Below are experts of layer 2 (counted from 0) of a mixture-of-experts language model. Rows are named router (the router's row for the expert), gate (a neuron's input weights, with its number), up (a neuron's input weights, with its number) and show model dimensions 0-255. Each number is 128 + 24 x the weight over its row's rms, rounded and kept within 0 to 255. Numbers have three digits each.
After each expert's rows: "mostly gets" lists some tokens that are sent to it at least half of the time. This comes from a sample of Wikipedia text that the model never trained on.

# expert 44
router:121096125109173143110114116111134134107146093147152123099146119128157083169137155119164112125147124118088139144104154117091166146109093088145131138116101136098107085129161106112144122116101099178147135080149158125120135121119111124115104108150138120141118086121150163129142123126135119110135111122097107149111118117140158126122117123091139127144072120162121109121119091140126125094101146149121141132173138115084110125105084150133153121129064178136121158102111130108161153156128138097125098111125082094147154115123087170100157099156173099105098089142124140081102124099111136134128113131151187084119142112136155149160176089166145119146155096123085098069145156164135133149121123161097131117165135125082160127105119139079121146125126140148117147102155101115094149123121127
gate0:116128079132131135153152172149127125140123112097111144129125078144147135160086112106131133139101170144128101106131136190120146112096112111115115146123133086134124134072082140114132177151153114175118124152148135143136142134108138151107144130118148131134143155166117110132080102148087142119129132144149139150115106052136127103145103127150176148159126088127154155134104127068108139119089159129123140110120117139127132158122091146163135134151132096091156122140145114135109058157138133115108128131133142104144136114178113178118097120140156107082126088105135159149140145140122123115101135108171072123122123085111120126141117162127119108168118100155155129111096120100134156098092102152109164196123126121122111200126108142148126156160144127107140110124157144156094124154151116
up0:147125095114100135167158141130118116123121154079136186194083090130158121137157077143133125147133160153150123122160117151151138068108065121120125140139128084150128145078094156153131136132129125136139100139132120140170161141130137181124166126143155163094122169131127118135097127158095149127149102149123109143098090091133121060144125138144167141157141125118148155131101156103105114164109139148126121126102107156126115165124097098135108149127116101139143129092097116136136109178163103143153076110101116126116097127161120157148137152162162089112159088113133127149122161129096148119107143145162149133128187118115128115151095150129139124118097119127171141123098127118123138127163123157117138168115136127109099178135142147157117142123131128157134095138150165173098117163138126
mostly gets: " se", " del", " Die", "-se", " round", "se"

# expert 47
router:088103156126098161111190135184117140124102155094160152111112110121147169112122110140138080118129117108124108169105117090113145166116150142139114085165098185158120151096132085121156101131145126161132178138089115139099138136127139084105118127117145134122175104124134129129125140121125135112151101167138144148158131114137115144121127144131103115140118152142112168134131135093147128126139078154162111145114155135132112105177139103135114139134128078128149126139085141086128072142119129110098089157174144120097096132156126079127075132125127132137183126132143141114173146134110113154172156097131107126164110117141156121155085140155140149133166158123117146178120129145136111131138121171147118117100182118138121103162136100165140113129165085162127103140123136138153088172119139
gate0:148145126126146121156121126130108127140198112114142147128103146111115111145147151139123137130122134122142104131140143118154152105125088103116160129083112122136095123199138132158129131131148146156130118145106125114087131146116145129142110123141149119130117124202124133166124148157132103115119095125131156169138132129146156149161156126131107138167192129156106103083149107138098110118125124148143096118116144134137140150119113119132141133087167108153134110130085136135067155181092106164174166193151138102142112075132159145083139153100158126143164053157121131144121152120124115091135089117136137101171149122104192115156109124120149108108129113127106156146130154137170131162115112120123139145106130166118101145117116136116098156106145153118154168116103150090104122075155166
up0:109133149098118115135142096140143136140095136102124103123131080146085133123118105155143131111168113136136139150090136152125112090125115147125125164164156121166128136083119136146128143137108111103159119133158109129135144122112142142099196152114093130106141153117163120091092112118114158177146164129097072101108109097132094157114108140134137152115063093104150149134125177131154103150107173090084153121119125129122086149166147119140092130149104141121120151083152103142160103100133151121159112102099095195109141150158135139160139135125126132146087157076152106123127127130128169152065123157102123196085088132130080109116104142134109138125134118131143079115131142130122129100127151132139140111148104097134162110145146156152154107113096094136098114127129107131133136146095109
mostly gets: " She", " He", "He", " They", "It", " It"

# expert 72
router:117129105107137139127121149121099089168114143150117181149157133108111147107114119107152158101172091145145115116110127142100117139116117138078141117182101116124130135167104192125132095115108090125133144126128110138105093151127175098104157104137108108160073114106141104139113082128159118129112151166109144112104122106123183104092131102156083153128099133132119099120169125162144089127100161097097158122112168094091111128106153115131112105087147134131116136077122138123174127153154139108136124127116094162090088133118146112122101151102122150120120118122162130153104128115171147114132124172122157142150102162121174156154100110105142111114097147089134147129160108105114177124144082125123109154152135159124123123109118094129114128099143128092162159121070121151096118099158153
gate0:148155143130137156096111140132144142110150176147145095081110134135135111132089155142095138128139142119099165164138142104114144090104130129110099106117089102101102123126162151084177145099150165145099106139147106094117077143151148124165125160154113081121100137159135131154133169170084111100137116091163114152089161153106133093127154137112124124128130133121118097101110144141098136132147121123142175113171111152113130102116118126093170144142138133134147153145092139132107131093127122140127135132109125132149131159123105172094125120108144110165095099157118158174107123120105112094142097115095151144154133161122132185167141131143149134105139126131153143111124127114099133147117085123110116193119144156127088147081121139129148164137138160085115183150090190131086141127165112
up0:148175143121131153098108136124153150102156149149135098072123123144139108136094160149115125116149147118097168164144131096116130105081117126126097116120097093101090117112155148096176162095134173134095120139157111095118080137155146121160127165147120092120107118153147142139134175169095103099151114101156127142080157144108149102130144125107127127150111138112124088114111150146097150135145116123140204135169107163127130103107116144093170137146120135141150154146102133129115130096120113130137126132110122134164141164122098169096137112115148098162089120149122130170112120123096111097142090118090157142156137164117141158144147119132155133095145117143156140101121143116102125149123096126105119195114150135125114139091124151121154159148149159090116185158105179128089140146148093
mostly gets: "irst", "enth", "eral", "ymn", "Final", "rd"

# expert 14
router:104129160114151132164102163092102085142099160115137171143138116126132134101157118147118162137116170160155111173139141144154115140101127107124147144090106139131121166125146148142114139133155095103142072127139082113095142164174129121097165105129165106135110127081109111127084147163136156129107119107126151159157129115102113112132126155110151110107142147154084109141124122174096103150101154166099138123180139149132138128091130119126115124111128147135144116122111103189125135078143077158123139121151101164122159106107154172148124125141125157145110136115174162154092103103102166128100122155139097122166158087123097150134159119107102165139110137133135116105134113152151178159132103108133156167085106122129099161106138120145127152116139109097177159106109151136105137113093164
gate0:149144145140118122100157126112158180125112113149147126152098134163146125113130082148134092114106117105117156131105120087112096141129142110125154157137160174109134121112147122095098133147108132077113170142139139143129116102141109154107160135140111188123141120116148157136175114101143120118131160134161121140083134136119139138140157136132135143113127158171114133174141162143152112112168122099136121142086121112137090126148127128124104122143166095158190113098113174117081114085138127096083127125144146126125132153150138139161140117131178117122149158100131103095092147084138150144139132162136175170126141162148057126130102174095128109085099107083113103101123104099105076140088172113133149114154100127146107118144123147134138155167157131125160130128160073118109151136128111
up0:116134089157114114132139128117117097120152130118113124117135087056118146152146171128121138155138136126119098161109112097140135126154135170117105111081133078158122133103100112143186118141139154135147077107103115130123154133139141140154096176145117071165100126142118114126132152100128113134128112129119116137165146128125070131132104145114151112099128109059150164117165083145112113140082133137116128107123106131133151102096127164128123165123099145132076130130126110107163132139125153159189097147123092139127159122104117103128125135107132150136106125155125107127160115154140080099090124095110083098134125121122160151105150090119089130162146176152137124162139116162078158148150103138109109146125169128098151122148155128157140110064086112179112132097129139151133100141125131
mostly gets: "-in", " Aut", " Wisconsin", "outheast", "apolis", " Texas"

# expert 46
router:187135147159096094126155153130153139101163108119107135120127132183180150143164107159093165120148155119121129142132094104154120129147154138114137091146185139125107136109120141130141112161107062149124069113133150124121137161133121096145164089115132096136145101112106148149142157162167118102110114151113133098124147139105120106138145107116137149117123149134117124138170145144135104165130123075138100158126121156103155098152134141126157152150159099100096105138116126125134133118093069118105126158109125082162144119125120113128152083130097107124119151156158131134159145119114144098151141112120096111127158109142084161103152085104147154119108105077131172112134109131125153080141179139129142080147170131089114131152136140165089117107137116152154119127126171156104111172095129
gate0:127131126119145093142124132099095120133161062101172139158088134152129113138125175099155123133073102108131130171158176143120149095151109122190114123093134116133152117138143113182111117066061122112101140137126111121086156115140121138149095144158158113121161086121143138108132143113151141138146067112130167154111111119122126149135126141099108112132116116168154139150118119109172096137126135125111174158102161165171145123146108161129154118116139116135120125115143130118074148145151143138101165124132125083141124110154110129100181139117124107115138091147142087121119103182118119143131096116124081110161138126149150124125078104123111123151131130159117134092131159128137085154156098148151118162085142195136104114129147177108139135142128133103138140146120119109120133096149137
up0:140112105106132166138123150142099141104147128125190162144106124152156133094143146139132138149040080108114109155097159182135116130123106121136099144121098107185144110176127105131120118087119139130141153111089151130126080135076131130144092129154110102112150145103141154077086138110145112126150108106165175139113113104137124161104142177091112125163176092117157162139119137112131085170158144122134142129119126177148148109132144129119140123124146092133136107118150147132109183100184124071125143151120140067159118103120102138101150111132134148097178101146155122144131125137110116134124104126148078115161130114141125147136120120162129152127116116147100131096122130150124107114141123149169103139119149167138096115125118172135129144122108129139114159162131162102100140118161123
mostly gets: " They", " would", " he", " could", " had", " who"

# expert 55
router:121120138095143120089115130091126130137094109090107132147137085145135142119126164150135154126106132144142158164138090085167106126166140097155117111107128089130150132143094158104109131094151129098102132159131136102144143101129142107174095122123140158153123174136134190102110144150160150141139096123101133115164106111111089163105124173106064144169147135161125117094129152123180083145149146134111118097094107138136135121172076165104137147165077156140091125146135090085131124124140137152110138121144120137157164174113109134125111107152159114096129137097135081114123136124117123149097130153108144165153109107133099082106126110100161128109138165115150092138124089141098169119138160139121134103138134142115150099123126148151125093143082124166110115131161123099144097159094121
gate0:104126119115133128129098098128144162130115134146113127075138129133148107081078142144112113058097127121110130097094125118109100133132134134137113166151146130083114116147123149131134124149110148103135103120139101148116108131110147132133137155151124145166128127130127130120119131174168140173152137142090150139106110118153117097138155115136115136119090108116177135135138141132106148119157129114132152132093110104126130152129146140123139078132148163128169119063193135105163128131122137138088123100116133113112123111134113077130137088107122106136111158125122135102101112117144108119105137150139172137119184193130114119095154147128132129119149122155165120182120115122150135106188148095151070182085173172153182109127158167143155117129139123142091133150146099114112205131175123
up0:113139179133128118117127109123105136121124155161128140119149141164146110070044118153119095104135130126103127137130178126153117093140147139145116123108160109073078103099152133132099134125118098105154115138134094160179087140122110133130143140146139147159160132080138147160119148131133143173142140146141146123125094102139138070128138106143149126139081125101154057131105140115139148177172134165145161139136108127088139124147140142111156126166153128083171062108145106143110106174123136153101163115106121136099120097101104158087115097144133090136123115127127157118114114127111135161098127125143129125161127153160086130133099130144155148137106106124164134125134159139157112099141132141149105179082146162089144141119088139134123129107150104118115115143148161132088134118146147
mostly gets: " en", " Cor", " Nor", "har", "cont", " har"

# expert 60
router:127144115116122072107115152134154136139120112161109112088164130136169156157114144103112193094110100138120158100110132136117084132157157125152144142141176125121097142144168179143114116140084118108143126131092088112105138131168147137116144097160121098177140125068139125102151106115169138139103137171105080123069172127113151089095125109123130147121123113106143132117150115133165150130112166081121164133097149076151118158120135121128105121155121174128103095091091092137101138103161160133137136123145098156158162149090126135122108140140134108148100143131136103130109154114150159139107120173141105171150082153156134139105125103140119134114138117103160111130160172151146113105151164119122147146170132171100157116098107143150125103111134107099120123107149110133132110111124159
gate0:100110110126174152123154148135131144132151163112076103126126128124099112120175134112135174117154076140119145133099133157100132118109155166115153137137128152109103127127132162121137109164172093139126133146117115126158134150109102097132135151121125126146164114115118142132120146097160164113087134143155128152128114049118102085129100144145126148086121143146122132084140161113158119135132160105151180124117124140084134084112132114172142134178118128089156119075088094119125091112149144129058126128154125152130163099156138149157116120109139170158100088118155174123144152116117129114166117122150090157106102108162115159158124110123102144134138163139170136128102127129150121096135125106093127123140132133072145143115112158161151100133120102128067113162137132126096087149146165
up0:125113152123138164144131092126144120131128117117124145133133096097130156076131104125125122127103135142098155141138140146163125097117119062113153112160122144161161194149127129138123136135073115134142145126119120092178139122132153152121097152145148138125127130126149123093113114147112133147141099144139123153116115129172100131109151164102093086171159119144119117127150107147122121135134158148108131113108109088154130156128116135169134130111141133149122121133107173150120140101103073142174096103131140132128096132139135140159129159153195115105151166125136154089063098098180124147093155132111145126119142146131086115112087115153166108106087116083124122121157122150079157146164154131143128129153121191165098086158152085130139176161119114102151114129143088117168143121154096
mostly gets: "str", "gr", "st", "wh", "l", "-c"

# expert 108
router:097116153139157114080140153099140128140168099124112100098146151157126121138120109173105158132114151129146172130127105093136126112130101130171141173126140136111148101150129147143110145120100098104129113112124109095157096139105082103109098106100087144118137128126106171143098136139171148137120119134112136124155133149112140132144107133163106109120123148119139111077102187148137158150159089152107131093162112141166122113139110126090116154169092086124132137130107088120121137155157150166081140166139102137154183135131119152126131121170146131151076115108148092166130144102107141145154086150118103158112134113150121110138134110094103186106113150095154121086104136168145149124102183102124135131128091132084131122131143169152142109140088164119084110120179136096101139131104133
gate0:137124103134099099114116120102138146126122129116149129118139115111159147160149101077121111147124155157080146136162120117152181182159141120148101133102152148140085141111144138180117156160119116114148131102127133097167134120139099167168134112164106115149116082173155127102146093134145104113152105109108087115082142151096143087135119157126173165115132093092141147143113160143134146145109142127174120133096099111155054109138106119139075111122097139114136180130115133113115135156138163166139080143131136118128146134102085112131132073118130139134116114131140099081130194123119119135084116118147128126062143143155141134150120129122117114135126139147161133126127122106131126170107158092085108145153159144102107143162114148116119117104155134161114124143156099155156152148100094
up0:129125105119100093113106130111140141120107121120159122133150118110172143156139105087118111131124167165081149135162113116142161175164154113156092127074151159140079131097149132188122161161114091116156112103126135097160138110123101160152141102149113096162104084159163113101138090150146110128170128117103109116075136149099151085137127152118174153125134090086140135151127156156139149135111151133165124130099119115158061115135101128139080105118111147120152154144105131122108137150128149162124079141143144117118145143115086123126134078117129131142119110132147097084124187124107119136107116129130133114083152121159146115137127118136114110132123123135158139124130123125127127172115161088087100166145156135106114147167134150122103112112173132156111127158165084156155146150113088
mostly gets: "bec", " Lan", "/A", "re", "ac", "ras"